From a checkpoint of a small mixture-of-experts model trained on Wikipedia: 2 picks a token.
Below are experts of layer 2 (counted from 0) of a mixture-of-experts language model. Rows are named router (the router's row for the expert), gate (a neuron's input weights, with its number), up (a neuron's input weights, with its number), down (a neuron's output weights, with its number) and show model dimensions 0-63. Each number is 128 + 32 x the weight over its row's rms, rounded and kept within 0 to 255.
After each expert's rows: a language model's description of what the expert responds to; "comes before" lists some tokens at least twice as common just after its tokens as in all text. This comes from a sample of Wikipedia text that the model never trained on. Tokens count by the router's weight.

# expert 25
router [182 132 108 127 138 141 106  90 109 136 140 102 181 152 143 106  75 107 130 136  96 101 130 183  89 103 155 128 108  94 183  76 147 126 124 194 145  58 120 131 121  97 130 105 102 169  85 111 112 102  97 132  94 150 108  96 110 133  63 122 105 109 134 138]
gate0 [122 134 145  83 126 109 139 102 117  88  77 103 130 166  95 132 168 111 117 143 168  81 123 142 157 113 127 154  98 162  89  81  91 123 118 155 163 154 173 148 101 112 134  67 144 144 136 167 117 159  84 132 132 196  80 121  85 127 142  98 135 152 143 174]
up0 [191 132 190  91 121  67 151 113 164 139  79 105 133 174  99 124 151 112 137 128 120 100 173 175 119 108 133 179 105 167 153  79 112  96 115  90 161 159 161 159 116  68 169 111 124 173 157 122 116 135  85  97 101 161  77 137 100 115 151 100 132 141 135 182]
down0 [203 129  81 123 115 143  58 182 142 152 162  74 114 150  93  92 158 126  75 137 141 141 153 130 106  89 132 209 125 106  74 154  40 168 146 159 119 142  91 106 135 152 140 159 115 107 126 122 138 113 123  74 196 131 157 151  85 113 137 155 116  87 144  91]
gate1 [114 127 182 114 175 153 100  67  66  72 126 152 108 185  98 160 134  90 154 135 160  52 116 156 154 118 149 179 122  97 179 206 141 133 159 130 111 115 107 107  86  70 122 156 119 137  78 138 142 131  96 135  94 170  91 123 190 103 133 193 128  39  86 142]
up1 [119 159 122 121  77 114  57 112 109 139 116 163 178  80 156  79 107 195 147 181 141 126 118 140 170  57  92 161 205 113 110 216 223 142 103 134 142  71 115 179 136  84  56 175 124 172 147 155  84 152 113 140 153  94 124 162 119 119 154 140 109 129 124 138]
down1 [166 143  62  71  98 166 148  89  80 152  73 122 157 127  94  92  71 168 190 147 106 128 125 157 198 100 150  95  94 155 185 183 150 178 152  99 142  90 147 124 109  79 165 145 134 208 118 141  89 158 159 114 133 112 137 144  72  63 151  56 129 172  82 123]
gate2 [172 167 122 124  65 140 127  85 101 109 105 122 113 120 186 144 165  99 118 165 121 115 165  92 179 163 175 146 158 115  75 136 137 162 115 106 169  22 141 175 149 117 129 117 201 132 113 121 120 118 119 113  46 160  83 122 157  78  89 123 157 132  49 110]
up2 [181 145  92 131 129  90 183 145  77 175 145  95 162 145  88 134 127 128 153 103 133 162 148 107  99 130 163 103 163 107  88 162 117 141 178  98 150 136 124 101 149 130 105 106 113 125 160 125 122  85 183 184 104 254  80 138 177 161  98 108 107 166 141 132]
down2 [145  96 159  54 101 105 121  94 147 144  68  75 103  88  74 140  77 129 147 119  84 141  97 140 161 175  84 195 165  88 120 108 148 192 112 104 111 177 119 128  98  86  99 174  90 138 169 169 120 104 135 157 152 117 118 135 117 134 172 123 142  83 107  74]
gate3 [ 95 119 157  58 145  45 166 112 100 124 117 156 113 166 141 110 129  92 165 156 129 194 158 175 150 114 173 164 122 171 142  79 201 155 132 109  91 195 136 110 180 114  88 107 168 132 161 159 116 158 134 134 150  85 196 111  92 131 106 110 166 111 141  92]
up3 [ 50 137 124 120 161 108 102 129 142  91  68 110 137 143 175 127  88 101 115  68 139 201 163  96 122  89 221 193 123 129 182 122 110 103  91  95  92  93 129 112 165 207 153 156 190  73 163 153  95  91 146 109 134 144 100 111 107 150 136 113 130  57 145 123]
down3 [138  62 217 116 118 128 139  61 131 147 125 115  82 131 138 198 141 136  98 118  75 161 153 144 143  87 115 120 156 128 135 105 119 103 157  59  70  97 133 118 239  97  79 123 138 123 136 117 159 103  84 168 125 158 144 148 145 111 182 108 143  52 136 164]
What it handles: Periods and ). or ". closing sentences in narrative prose, and military or sports nouns ending clauses, such as Regiment, Brigade, Zone.
comes before: " The", " He", " In", " It", " This", " She"

# expert 32
router [165 133 130 112 145 103 135 113 145 111 136  53 178 135 172  61 124 156 162 116 132  68 118 144  95 103 152  91 128 149 138 117 167 131 134 158 131  70 166 117 127 105 128  60 133 169 113 136  95 186  99 115 126 127  92  58  83 108  73 155  81 100 110 103]
gate0 [114 135 121  92 129 179 185 199 104 117 149 150 152 158 175 116 157 139 117 118 140 107 153 157 151  72 206 199 169 129 112 135 136  94 139 135  96 191 146 118 139 171 164 111  91 115 154 158 141 123 114 186  81 151  92  33  74 151 120  93 117 102 114 106]
up0 [120 134 119 133 101 200 149 149 120 122 184 129 151 138 155 143 111 166  92 164 150 123 139 159 165 106 159 209 191 133 117 131 142  85 115  85 139 150 114 146  95 108 157 193 115 149 172 134 129 117 155 231  99 152  81  62  62 179 189 111 127 119  75 133]
down0 [149 118 139 174 143 171  70 100 161 138 181 153 102 181 133 209 117 132 177 144 165 182  94 140  63 172 149 142 122 145 106 162 163 101 107  71 123 147 122 129 152 136 173 146 139 142 176 181 130 110 105 141  85 134  83 121 179 125 136 153 127 122 156 169]
gate1 [129 150 147 131 150 182 133 150 106  74 156 149  90  52 104 151 101  76 145 112  87 121 157 152 160  95 171 130 119 114 152 124 101 104 134 152 131  60 113  66 108 160 118 118  84 143 161 134 148  87 121 127  28 181  93  91 113 206 134  82  91 104  72 120]
up1 [ 98  90 138  90 116 129  86  85 117 168  65  83 136 198 170 124 197 157 130 180 114 108 123 144 118 153 148 177 154 113 120  88 143 107 140 108 175 167 156 107  91 139  85 120 130 115  48 149 106 157 103 121 189 112 148 157 141 118 123 167 156 188  97 136]
down1 [102 129 178 154 135  78 121 114 152 102 131 174 103 125 144 144 102 152 130 161 135  62 136 123 134  70 112 152 121  97 101 133  73 115 102 126 131 112 123 126 145  98 184 177 111 165 157 154 186 210  78 174 141  82 105 136 106 122 146 151 166 141 117 117]
gate2 [ 88 121 137 156 177 144 129 163  59 122 139  97 125 120  99 123 123 131 175  54  66 117 135 111 135 140 130 104 162  63 137 105  63 140  80 172 104 128 143  98 141 166  79  77 125  74 100  73 202 119 128 130 112 149  86 119 145 118 134 102  88 111  85 101]
up2 [115 171 111 167 185  87 112 128  68 160  86 125 158  81 177 104 175 100 133 130 148  86 100 134 133 143 165  72 115  99 132 142 119 162 166 109 128 198 160 143 107 141 109 106 138 146  92  89 132 158  96 206 142 146  54 155 196 110 200 199 134 117 191 134]
down2 [156 131 152 140 152 120  81 120 146 116 104 135 170 113 106 110 119 116 105  77 129 109 128 178 119 101 109 182 189 119 112  93 106 157 109 117 156 182 136 109 104 100 117 113 144 127 143 159 149  92 116 160 157  96 139 131 201 152 132 114 123 157  89 177]
gate3 [123 165 124 188 146 162 135 139  81 147 132 187  98 115 139 142 134 140  93 106 103  92 124 135  54  96 131  83 146  70 213  97  15 156  87 138 110 136 168 129 115 125 138 132  87 156 150  96 126 187 134 122 112 121 127 125  67  96 114 118 115 157 179  71]
up3 [ 94 162 113 191  62 141 168 167 156 217  64 119 127 110 109 132 117 115 148 134  95 185 139  82 165 124 169 140 124 119  97 132 181 142 196 106 164 107 101 108 170 104 100 150 156 129 167 143 117  65 139 122  99 123 120 149 175 133 163  98 128 134 135 176]
down3 [116  88 147 196 180  87 121 132 166 158 171 128 122 125 148 143 179  56 163 105  66 144  94 153 134 138 103 128 103 159 109 137 137 134 149 201 115  84  65 126 152 178 114 147 149 173 161 173  87 135 135  84 143 226 179 121 108 116 138  69  65 165 127 137]
What it handles: Commas in prose, lists and place names such as Nashville, Tennessee, plus and, or and the following a comma.
comes before: " and", " the", " which", " but", " he", "000"

# expert 4
router [142 188 138 126 149 172  90 106 122 104  89  82 169 133 144  84 113 200 156  98  67 132 150 123 107 117 111  77 107 114 147  96 103 140 105 179 121  80 131  86 123 129 167 120  87 162 129 167  75 179 111 115 116 121  98  99 100 124 109 102  61  99  90 123]
gate0 [ 23  85 123 144 142 121 150 160 109 175 125 152  74  67 105  97 109 125  74 140 128 113 151  95 140 144 103 133 102 127  86 139 138 151 137 123 181 116 152 134 120 103 139 142 106 126 105 113 109 144 128 126 133 102 116 118 104 163 132 104 127 143 127  96]
up0 [212 112 103 119 172 135 161 156 158  88  90 118 145 120 132 167 147  85 127 150 132  91 112 175 129 127 122 149  66 124 141 132  85  60 105 145  87 136 164  89 118 141 106 128 153 140 157 215 148 144 129 177 162  89 124 134 153  75 151 112 133  83 213 249]
down0 [177 156 157 125 116 175 200 175  91 120 151  77 136 105 119 151 149  99 166 114 100 111 122 176  89  98 172  69 110 156 129 166  87 170 104 110 132 105 194 114 113 136 101 148 155 130 164  93 160 116  85 107 107 110 165  71  86 130 145 132 134  53 153 103]
gate1 [163  36 169 156 105 150 129 150 100 137 151 157  96 119 151 137  58 117 110 128 169 155 143 123 140  76 123 184 159  78 142 114  92 142 124  88  93 160 165 179  92 109  58 121  77 161 187  98  80 126 118 161  93 153 148 125  96 121 150 179 170 170  87  82]
up1 [157 172 141  70 104 116 217  77 149 106 143 145 166 138  94 151 144 145 134 114  89 145 149 128 176 117 121  99 129 166 121  81 134 120 160 156 101 121  97  99 182 161 138 167 167 139  88 113 153 168 144 124 109  89 162 166 180  66 151 124 202 108 145 168]
down1 [122  92 126 116 118 141 176 123  91 129 111 176 118  94 134 107 134 146 167 168  59 193 147 110  96 147 139 107  83 221 145 138 110 125 101 133 148  89  93 102 114 108 107  94 112 106 161 132  84 134 135 163 119 141 113 135 125  75 176 154 184  48 113 170]
gate2 [168  54 167 132 116  90 101 107 129 153 124 124  91  86 162 116 142  79  92 138 102 158 163 155 103  89 141 117 135  98 183 105 126  78 157  75 118 137 118 110 134 133  63 128 119 111 106 124 158  43 138 118 110 113 164 105 143 136  53 149 139 123 110 113]
up2 [ 60 182 122 103 152 101 229 178 133 122 151 145 115 130 126 129  68 114 133 160 170  98 169 106  91 111 142 151  71 182 148 123 155 192  94 117 148 111 151 140 120 162 147 132 119 144 147 138  70 152 129 144 123 189 102 117 151  83 171 102  69 117 121 156]
down2 [ 86 160  91 131 140 155 134 100 107 144 157  80 158 119 128 148 172  86 130  93 104  96 101  74  86 153 126  83 127 141 114 163 136 102 141 185 107 130 148 145 153 235 158 102 171  75  58 167 135 128 164 120  55 168  88 111 129  96 153 114  60 127 117 143]
gate3 [ 99 197 163 118 203 139 219 164 188  77 136 215 153 121 168 161  76 124  82 149 157 150  60 132 108 117 123 155  85 185  99 139 107 142 113 136 122  79 193 108 123 148  96 109 149  72 171 155 120 146 154 119 157 190 133 108 110 164 131 119 150 124 108 125]
up3 [139  56 140 147  39 122  73  94  91 186 102 102 114 150  90  72 162 153 160 127  55 131 214 156 124 140 121  91 136  90 171 108 100 115  75  91  83 180 130  95 158  73  76 123 167 142  84 128 115 134  78 170 149 132 124 128 110  95 155 176 138 154 158  96]
down3 [146 124 135 169 130  99 158 122 110  81 126 132 138 138 142 136 154 144 104 138 121 153 110 125 105 179 165 156 108 119 124 112  89  80 107 133 119 123 123 138 160 149 109 146  97 169 134 129 167 148 116 188  98 151 115 129  53 128  95  94 149  97 129  91]
What it handles: Linking verbs and small function words in running prose, such as was, is, been, as, very, often just before a predicate.
comes before: " a", " an", " the", " also", " was", " well"

# expert 45
router [180 204 121 116 169 109 125 140 118 113 102  87 155 171 137  90  78 138 188 109 141  73 136 118  81 124 161  87  80 115 175  88 167 124 133 178 119  89 208 116 112 128 124  54  83 157 126 125  95 121  53 113  96 163  89  95  99 149 142 125  90 149 148  76]
gate0 [127 157 179 131 136 155 168 131 127 127  99 160 155 148 120 122 133 151 141 124 122 162  94 142  35 162 113 201 111 154 101 108 126 151  88 135 162 125 172  97 103 109  81 113 201 184  52  84 112 130 155 127 128  97  96 102 128 162 123 136  94 114  92 110]
up0 [117 101  68  99 144 133 120 182 122 106 133  97 121  94 117 127 144 149 127 120 155 101 176 123 188  63 163  24 141  76 123 131 103 122 120 139 136 109 111 149 156 156 131  83  68  50  85 150 148  98 103 147 124 170 132 146 163  92 141  85 114 156 122 127]
down0 [164  98 122 135  96  99 123 121  84 151  56 136 129 133 142 114 156 123 132 147 175 131 154 123 166 125 117 149 141 112 120 134 109 142 175  97  97 139 163 154 200 120  82 136 160 141  74 133 110 122  86 106 152 145 141 191 117 103 128 112 179 112 135 124]
gate1 [ 97 114 111  71 206 126 144 111  60 116 166 125 140 167  99 130 100 139 145 108  58 106 186 121 113 130 120 121 129 141  88 141  88 155  83 116 140 142 118 137  85 100  93 115 154 118 102 116 131 137 115  92 131 117  80 124 149 143 115 123 116 117  84 125]
up1 [155  54 113 120  90  96 137 148 115 142 101 120 121 150 124 181 128 110 116 162 116 117 128 137 116 136 140 115 123 105 138 114 185 103 132 126 158 115 167 128 136  87  96 164 107 106  93 166 116 114 159 144 139  90 147 139 113 126 151  89 131 163 133 135]
down1 [163 198 176  71 121 159 105 108 165 140 156 166 143 125  89 168 120 124 125 183 158 135 138 141  99 115  81  95 152  64 109 118  85 169 207 148 152 139 126 156 124 176 167 159  59 160 134 104 128 137  66 189 113 185 120 102 132 145  58  75 132 159 110 133]
gate2 [124 150 167 136 120 178 183  83 143 105 150 171 103 129 125 166 161 123 166  98 108 125  97 154  98  63  71 107  96 140 124 146  93 129  89  90  59 135 161 153  88 108 141 103 143  95 100 164 120 116 178 131  86 160  60  69 146 132 107 132 100  89 145  98]
up2 [128  46  88  56  88 137  80 126 132 119  97 101 155 161  99 151  54 112 165 102 110  73 168  94 166 162 166 130 121  92 167 127  99 109 144 176 159 113 102  97 137 130 166 156 134 153 100  86 119 159 104  89 177 101 178 139 151 102  85 112 167 179  86 142]
down2 [162 212 153 194 159 181 129 113 132 113 133 138 113 110 110 105 114 113 141  99 129 119 106 135  92 148 107  77 121  80 200 196  54  92 135 169  91 101 123 120 142 124 182 115 131 117 133 137 111 169 214  91  98 182 163 159 135 123 105 138 114  78  94  99]
gate3 [ 92  91 129  92 101 108 180  80 159 139 147 113 196 108  86 186 186 100 129 130  93  93 123 165 148  86 100 100  53 145 147 118 107 140  99 102 173 124 168 113 136 150  72  70 132 114 147 110 149 135 151 152 120  71 139 108 117 117 137 115 140  66 161 139]
up3 [135 151 131 124 159 123 126 177  91 125 110 166 122 147 121  93  41 118 131  91 102 192 141  57 128 123 162 166 138 113 105 124 106 104  95 138  92  94 125 187 129 112 124 122 116 133 122 163 116  98 121 107 133 162 113 103 141 145 178 117  90 142  51 119]
down3 [138 139  95 132 139 112 184 164 137 117 128 102  83 103  97  84 101 110 126  68 149  87  95 157 138 165 178 132  88 121 129 149 125 105 107 152  94 109 131 152 124  89 174 155 142 119  86 146 149 155  78 113 167 150 131  97 135 125 116 111 162 123 180 116]
What it handles: The dash or pipe opening a new line in lists, taxoboxes and tables, plus line breaks and Preceded or Succeeded in office infoboxes.
comes before: "-", " ", "|", " •", " Born", " Country"

# expert 21
router [178 146 134 136 132 153 138 118 130 102 162  84 137 129 133 127 101 149 153 124 140 119 140 134  83 102 172  98 139 102 166  55  85 132 129 159 111 105 149  97 118  80 102  83 109 181 139 129 129 167 114 158  67 172  79  68  62  98  79 150 108 107 115 126]
gate0 [120 108 132  50 185 157 175 118 136  99 150 129 109 173 120 212 135 116 176 100 136 177 108 143 136 127 171 122  62 100 103 181 155 156 154 152 146 106 113 158  99 167 142 105 169 167 126 108 131  57  79 161 150  97 153 125 141 152 149 108  85  66  98 118]
up0 [132 114  76 170 105  52  78 162 160 128 108 170 165 107 127 113 106 146 118 104 142 139 137 152 111 166  67  89 149 157 158 145 148 110  85  89  97 114 150  87 191  55 119 116 131  81 111 158 137 120 132  81  73 157  75 138 134 153  95  93 119 171 192 136]
down0 [ 96 124 152 178 143 142  97 110  76 176  66 147 172 119 133  94  76 137 127 115  84  86 177 155 122 140 133  99 135 123 126 127 122 141  82 167 149 126 132 147 105  92 138  98 103 104 120 116 119  82  92 104 120 129 145 112 142  92 133 121 111 166  54 101]
gate1 [116 107 116 102 115 123 110 173 159 131 132 115  48  55  75 151 171 120 128  90 115 175 135 114 166 106 182  61 130 149 142 131 112 155 129 110 154 144 119 108 126 136 147  68 110 145 116 100 170 125 116 112 105  86 116 119 143 142 153  67  69 112 123  90]
up1 [144 116 111 227 146 184 163 132 148 131 151 113 133 150 159 107  57 139  55 140 166 148  97 153 178 140 111 185 159 123 104 126 136 128 127 131 151 120 143 104 131 118 151 153 166 111 156 148  90 181 133  90 143 215 136 120 100 109 109 140 110 154 147 151]
down1 [182 106 110 122 106 180  91 167 144 198 126 147 158 128 170 158 119 107 183 129 109  88  86 114 170 125  73 131 113 133 113 128 161 161  99 113 125 112 161 161 138 125 122 127 184  85 139 152 152 131 169 141 118 135  95 132 157 208 132 136 147 118 130 175]
gate2 [ 99 164 152  80 138 145 179 211 126 108 150 163 126 129 113 158 160 110 140 106 109 144 120 122  96 117 159 100 131 145 111 206 148 115 133 116 171 146 104  88 112 129 113 153  94  84 167 140 121 145  92 149 120  95 105  91 125 122 115 134 104 157 117  55]
up2 [111 127 168  77 128 121 167 161 139 112 135 128  88 127 139 149 133  71  93  67 120 152 164  95 165 178 142 133 121 158 122 164 150 153  94 136 183 169 131  81 154 120  92 146  92  77 157 127 123 112 122 192 118  81  80 162 108 109 114 108  96 164 110 115]
down2 [147  65 139 142 110 167 145 192 147 135 145 175 169 164 104 132 124  94 162 142 149 199 110 100 168 133 115 104 173 104 150  92 172  98 120 103 115 155 111 103  83  97 130 175 180 104 177 134 154 106 132 158 126 123 104 176 142 194  96  86  82 173 156  94]
gate3 [116 153 187 120 120 116 158  70 113 119 119  65 120 179 111 126 138 141 134 126 139 141 152 160  99 124 115 130  86 107  96 158  93  85 192  99 117 135 134 126 107 143 141 125 120 159 144 117 131 205 111 157  89 133  65 184  47 174 137 170 148 163 167  92]
up3 [110 177 166 138  97  54 145 107 174  78 157  93  78 169 126 135  84 164 147  96 159 140 140 147 110 123  94 130  92 162 104 175  90 103 145 141  93 103 133  98  95 138 179  98 127 107 141 163 134 189 127 119 116 106  90 151  74 187 131 170 163 153 135  61]
down3 [148 131 181 115  52 102 207 123 156  70 137 118 100 124 116 120  91 174 172 170 180 160 132 191 163  96 107  79 129 115 114 120  79 125 150 151 131 100 197 118 118 138  92 140 151 120 148 107 171 102  98 140 143 139 142 130 142 141 160 199 183 177 189 122]
What it handles: Prepositions following a verb or noun in running prose, especially to, in, for, at, after, during, as in end to, returned to.
comes before: " the", " a", " his", " be", " this", " their"

# expert 41
router [127 213 138 128 193 114  95 127 130  97 149  62 182 135 134  77 130 150 130 164 139  50  98 110  99  79 136  81  98  93 140 105 138 134 148 198 161 111 148 106 128 116  97 116 105 117  85 199  80 129 131 129 107 160  77 100 133 106 102 148 107 115 141  98]
gate0 [160  78 129  92 109 161 160  70  89 144 167 207 162 100 111 142 116 118 142  81 127 114 115 150 119 111 129 102 107 148 137 106 128 138 125 118 123  96 164 157 164  55 118  73 158 150  95 152  96 158 109 141 204 151 124 129 122  65 117 145 111  96  89 116]
up0 [114 149  88 138 129 118 134 150 126 178 162 118 120 186 138 121 157 151  89 106 126 153 122 152  71  84 126  93 108  36  93  69 195 116  66  56 132 123 156  70 110  79 107 126 101 106 140 127  46 135 182 170  98 189 110 193 108 127 188 132 152  98 107 155]
down0 [106  97 173 109 153 136 101 104 142 143 102 149 205 138 101 167  88 185 173 112 126 121  93 107 101 117 104 116 135 102 102 129 189  72  99 113 119  76 124 169 148 148 129 154 157  75 181 152 188 133 156 138  68 144  96 116 150  79 103 120 120 112 119  72]
gate1 [149 128 111 115 147 126  87  91  98  98 113  45 144 125  58 139 130 129 138 148 138 119 168  82 188 167 103 144 122 127 137 144  48  72 132 159 164 118  74 182 222 124 102 144 162 108  86 149 209  57 156 118 137 157 118  88 146 110 121 108 139  96 138 117]
up1 [145 124 109 115 110 141 178 143 133 126  98 124 176  87 190  90 104 122 151  91  94 111  80 153  76 113 117 114 190 188 124 115 146 143 120 125  86 127 170 140  87 134 126  90 157 156  92 104  66 181  98 139 111  98 160 128 130  94  97  89  80 170 145 177]
down1 [178 139 146 170 125 131 125 110 187 134 160 126 129 123 143 136 154 146 100 118  79  41 125 206 123 165 125 123 135  96  56 141  93 170 103 140 136 128 163 163  64  67 134  83 158 192 107 130  98 136 109 146 109 126 158 120  54  53 138 182 130 101 156 130]
gate2 [137 106 117  60  75 102 160  99  77 142  96 127 197 122 140  94 121 127 143  98 108 137 177 101  80 130 120  90 164 119 137  97 121 111 124 106 146 112 129 136 219 122  92 106 158 160 111 113  92 124 105  72 150 152 116 108 156 131  87 125 120 106 117  82]
up2 [ 77 141  97 119 163  75  69 128 117 154 194 130 141 138 132 141 121 137 115 190 158 117 135 132 161 127  53 118 179  92 111 113 111 122 139 183 140 165 112 162 157 165 122 183 142  75 112 163 146  56 177  76 134 145 116 169 187 168 148 147 131  83 109 130]
down2 [168  22 117 122 137 131 146 120 163 150 155 169 135 134 151  72 136 181  93 105 113 166 109 183  24  74 117 149 128 142 134 170 116  89  74 122 180 119 174  82 129 155 130  64 155 168  87 110 137 105  83  70 140 104 171 132 132 130 124 130  53  80 122 179]
gate3 [134 119 158  84 124 169 153 148 160  99 121 144 128 110 149  84  70  70 209 139  75  99 155  99 109 121  84 138 120 157 147  97 146 160 128 114 166 105 165 175 127 135  69  92 156 168  85 159  80 151  88 133 138 147 121 110 109  92  85  79  97 122 110 115]
up3 [ 90 110 179 125 130 172 130 160 160 116  95 117  80 138 116 100 132 134 122 239 158 126 139 114 112  86 120 173 109 109 119  87 138 100 114  84 192 165  96  93 148 137  47 130 138 121 118 172  92 150 121 125 111 136 117 171 162  84 100 104 109 145 173 121]
down3 [154 114 193 145 120  59 172 124 129 115 101 134 120  99 141  92 162 107 138 109 103 145 115 139  32 153  86  73 104 133 128 116 137 151  89 123 146  93 166 131 157 199 104  61 197 136 118 147  63  78 133 163 111 172 112  97 153 104 151 125 104 166 124 114]
What it handles: A bare space before numbers or years after months and commas, and opening parentheses before notes, such as (ft., (INCRA), December 1943.
comes before: "201", "200", "0", "1", "202", "2"

# expert 42
router [160 131 173 100 129  91 101  99 116 104 118  95 206 106 162  86 120  99 176 161  69 123 117  96 120 190 127 108 147 140  97  93 111 133 123 194 124 108 137 114 160 114 105  70 115 148 102 109  82 121 128 135 145 162  78  68 127 141  71 155  81 144 114 143]
gate0 [113 124 170 107  55  94  85 102  93 167 138 105 208 142 140 147 129 178  46 139 102  98 109 128 140 127 114 125 141 138 128 148 135 109 132 186 105  90  93 126 126  88 164 131 119 136  89 117 138 169 159 168 142 103 130  99 158 116  87 167 118 125 101 116]
up0 [125 138  75 129 181 140 132 133 121 138 154 171 105  73 149 119  95 119 168  86 150 157 142 130 120 116 101 105 103  34 117 158 148 104 104  86 138 161  89 148 137 167 115 122 171 164  91 142 143 153  93 116 155 113 118 151  79 119 122 148 153 101 159 111]
down0 [136 110 113 136 172 124  70 166 187 116 123 123 126 108 148 147 108 113 159 132 153 109 153 126 106 144 121 180  99 151 126 151  55  82 115 143 144 132 107  50 158  79 150  99  88 160 124 155 159 168  66 125 146 112  77 135 113  48 123 142 195 177  94 110]
gate1 [166 155 148 142 186  94 104 150 127  86 100 120 125 153 162 137  88 137 130 216  70 122 146 128 154 132 110 116 155 119 145 138 187  91 132 123 130  90 134  96 134 119 154  55 132 153 125 108  79 117 148 181 134 125 125 167  73  91 159 187 109 142 150 181]
up1 [122 112 148 109 160 101 144 149 116 109 123 101 162 164 177 161 132  80 136 136  67 159 122 113 131 158  98 142 167  98 131 121 162  68 149 107 175 127 140  78 163  63 153  98 128 186 198 112 101 148 175 169 122 128 129 123 102  95 162 166 124 167 107 204]
down1 [179  55 110  99 126 134 146 123 122 100 130 147 152 171 157 125 145 124 112 163 108  88 144 151 196 121 119 135 124 101 136 108 119  97 107 185 127 125 155 175 157 127 178 112 129 130 119  92 100 123 138 157  73 140 150 137 157 134 118  95 133 125 167  99]
gate2 [120 173 148 110 160  94 128 119 143  87  87 106 149 127 156 109  91 106 166  88 120 157 136 140 188 136 107 171 177 157 156 124 125  97 126 103 141 155 132 104 127  58 147 101  98 116 141  84 146 121  66 110 133 122 134 177 161 127 133  92 165  99 126 129]
up2 [142  78 120 154 179 144  82 126 194 135  67 164 164 135 166 182  97 100 129 103 101  89 101 118 105 155 147 154  95 145 119 112 162 167 152 149 171 123 113 112 146 127 149 147  93 142 166 135 119 183 220 178 113 143 143 153 137 166 151 150 173 137  92 133]
down2 [139 162 107 228 135 122  73 139 120 112 170 158 101 118 110 115 146 142  71  98 115 124  84 110 103 164 113 132 119  85 210 146 155 194 163 188 120  77 152 152 149 115 113 143 148 131 157 116 119 124 124 115 134 157 135 199 163 125 141 161 169  83 110 148]
gate3 [112 165 131  64 132 153  92 133  87  71 114 110 138 123 155 141 111 172 127  92 138 164  67 107 104 108 128 164  84 111 118 107 199 140  96 152 142 159 125 122 111 116 137 172 103 128 144 119 168 172 128  51  28 110  90 124 115  96 136 108 144 186 125 106]
up3 [134 181 140 118 120 132 110 102 132 139  91 133 149 191 146 131  95  99 136 106 139 152 172 107 151 112 110  98 187 121 101 181 120 106 148 131 181 131 135  76 116 180 159 215  78  92  87 152 151 122 156 148  83 154 132 122 150 166 133  80  67 128 149 102]
down3 [112 170 139  62 139 177 138 108 103  85 112 128 150 159  97 182 153 172 157 128 181 150  58  82  69 121 130  60 149 146 106 144 150 166 106  79  96 122  62 131 141 206 124 162 169 138 146 131  95  76 107 134 110 108 168 164 150 156 200 104 116 109 155 147]
What it handles: Common verbs and nouns in expository prose, e.g. such as, said, stated, known, information, music, evidence, often followed by as or that.
comes before: " as", ",", " that", " of", " and", "."

# expert 11
router [152 138 164 127 171 155 107 103  72  95 158 108 107  95 158  88 134 112 121  90 110 113 102 184  88 105 159 110  93 134 184 114 170 130  68 159 119 115 127 136  98 113  94  70  85 196 137 121  99 125 122 140 154 151  49  52  68 108 117 132  85 162 109  70]
gate0 [137 156  72 100 151  91  97 113 139  51 131 119 161  93 131  98  54 146 106 123 117  98 119 154 148 124  58 142 155 145  93 105 101 163  81 160 111 146 128 150  96 147 154 145 112 156 119 159 138 124 160 178 143 100  80 140 105 142 150  89 150 159  96 125]
up0 [152 159  97  83 146  97 191 144  97  59 113 148 142 126 169  73  72 170 159 108 124 151 108 157 126 126 137 166 120 141 145 130 116  86  61 136  77 124 144 145 119 196  93 157 110 178 120 152 202 109  93 143 154 132  81 156 121 151 119 138 100  85 157 156]
down0 [ 99  68  80  58 146 116 131 155 171 131 126 130 129  78 163 141 130 151  47 186 102 164  97 111 153 137 127 143 152  89 186 119 144 168 134  89 139 151 139 101 118 141 124 193 118 157 115  95 141 125 167  83 131  84 155  93  91 138  90 112 139 190 154  68]
gate1 [175 157  84 146 124 166  90 100  92 130 122 133 139 196 146 192 147 121 124 117 148 161 146 121 108 154 179 187 130 177  92 126 164 126 106 176 105 127 159 147 124 133 103 136 109 152 135 103 136 111 140 161  97  95 153 106 102  81 186 150 121 105  68 120]
up1 [179 103 152 145 148  84  96 141  83 131 168 119 127 126 138  61 135 182 111 122 146  98 124 139 159 113 112 144 132 137 128 123 169 151 152 111 116 158 138 117 102 112 195 131 113 137 171 105 110 110 152 181 150 115 118 135 160  94 115 148 117 125 164 154]
down1 [162  93  97 130 157  93 160  80  52 143  85 161 187 129  87 164 165 104 147 116  94 118 118 119 161 201  93 152 127 155  96  92 118 142 130 101 128 113 180 136  92 150  87  89  65 102  99 172 147 191 175 123 125 109 162 172  89  77 121 160 174 121  95  97]
gate2 [129 111 163 117 164 180 168 153  61  95 134 173 123 113 183 125 104 143 153 146  87 138 147 194  52  97 101 144 132 134 215  82  96 127 143  88 140 114 184 170 167 135 115 117 170 128 126 151 135 119 141 160 185 151 119 147 156 152 146 118 147 190 188 127]
up2 [177 158 198 139 142 184 168 177  54 100 167 141  97 111 158 118 130 108 185 146 120 109 133 190  75 121 134 124 130 161 188 104  95 134 141 153 171  97 145 127 166 127 152 104 113 164 148  86 120 132 133 108 131 144 153 124 192 169 141 115  95 159 159 101]
down2 [131 138 162 140  67 101 143 167 110 145 188 130 115 115 165 163 149 124 140  86 101 121 150 124 121 107 135 138 161 142 109 128 144 158 142 116  67 137 100 141 135 178  54 162 106 152 174 132 166 115 135 136 171 105 102  87 121 111 133 163 157 186 221 113]
gate3 [105  97  98 176 155 150 114 158 176 142 119 121 112  61 140 134  92  91 120 114 172 123 126 106 140  98 117 147 157 147 130 106 138  63 173 162 131 104 152 132 123 197  66 117 178 120 152 142  99 106  79 163 110 147 177  98 133 132 136 113 137 161 106 113]
up3 [108 124 172 161 159 132 116 146 177 135 151  85 120 147 138 167 162  63 156 121 155 120 164 140 135 152 121 127 121 147 114 118 167 107 112 164 136 126 105 136  91 199  86 151 122 110 158  96 154  89 104 156 119 127 161  83 131 118 160  72 137 140 129 149]
down3 [130 154 123  89  47 109 107 144 163 124 138 120 121 134 175 158  78 125  97 129 165 154 171 153 172  87  62  86  93 152 165 105 146 179 137 105 149 134  87 124 120 141 139  97 191 162 110  87 131 104 142 172  80 122 208  92  84 102 157  59  76 167 131 116]
What it handles: Prepositions and naming verbs that link a noun to what follows, such as of, by, including, called, named after, "such as".
comes before: " the", " a", " his", " an", " her", " its"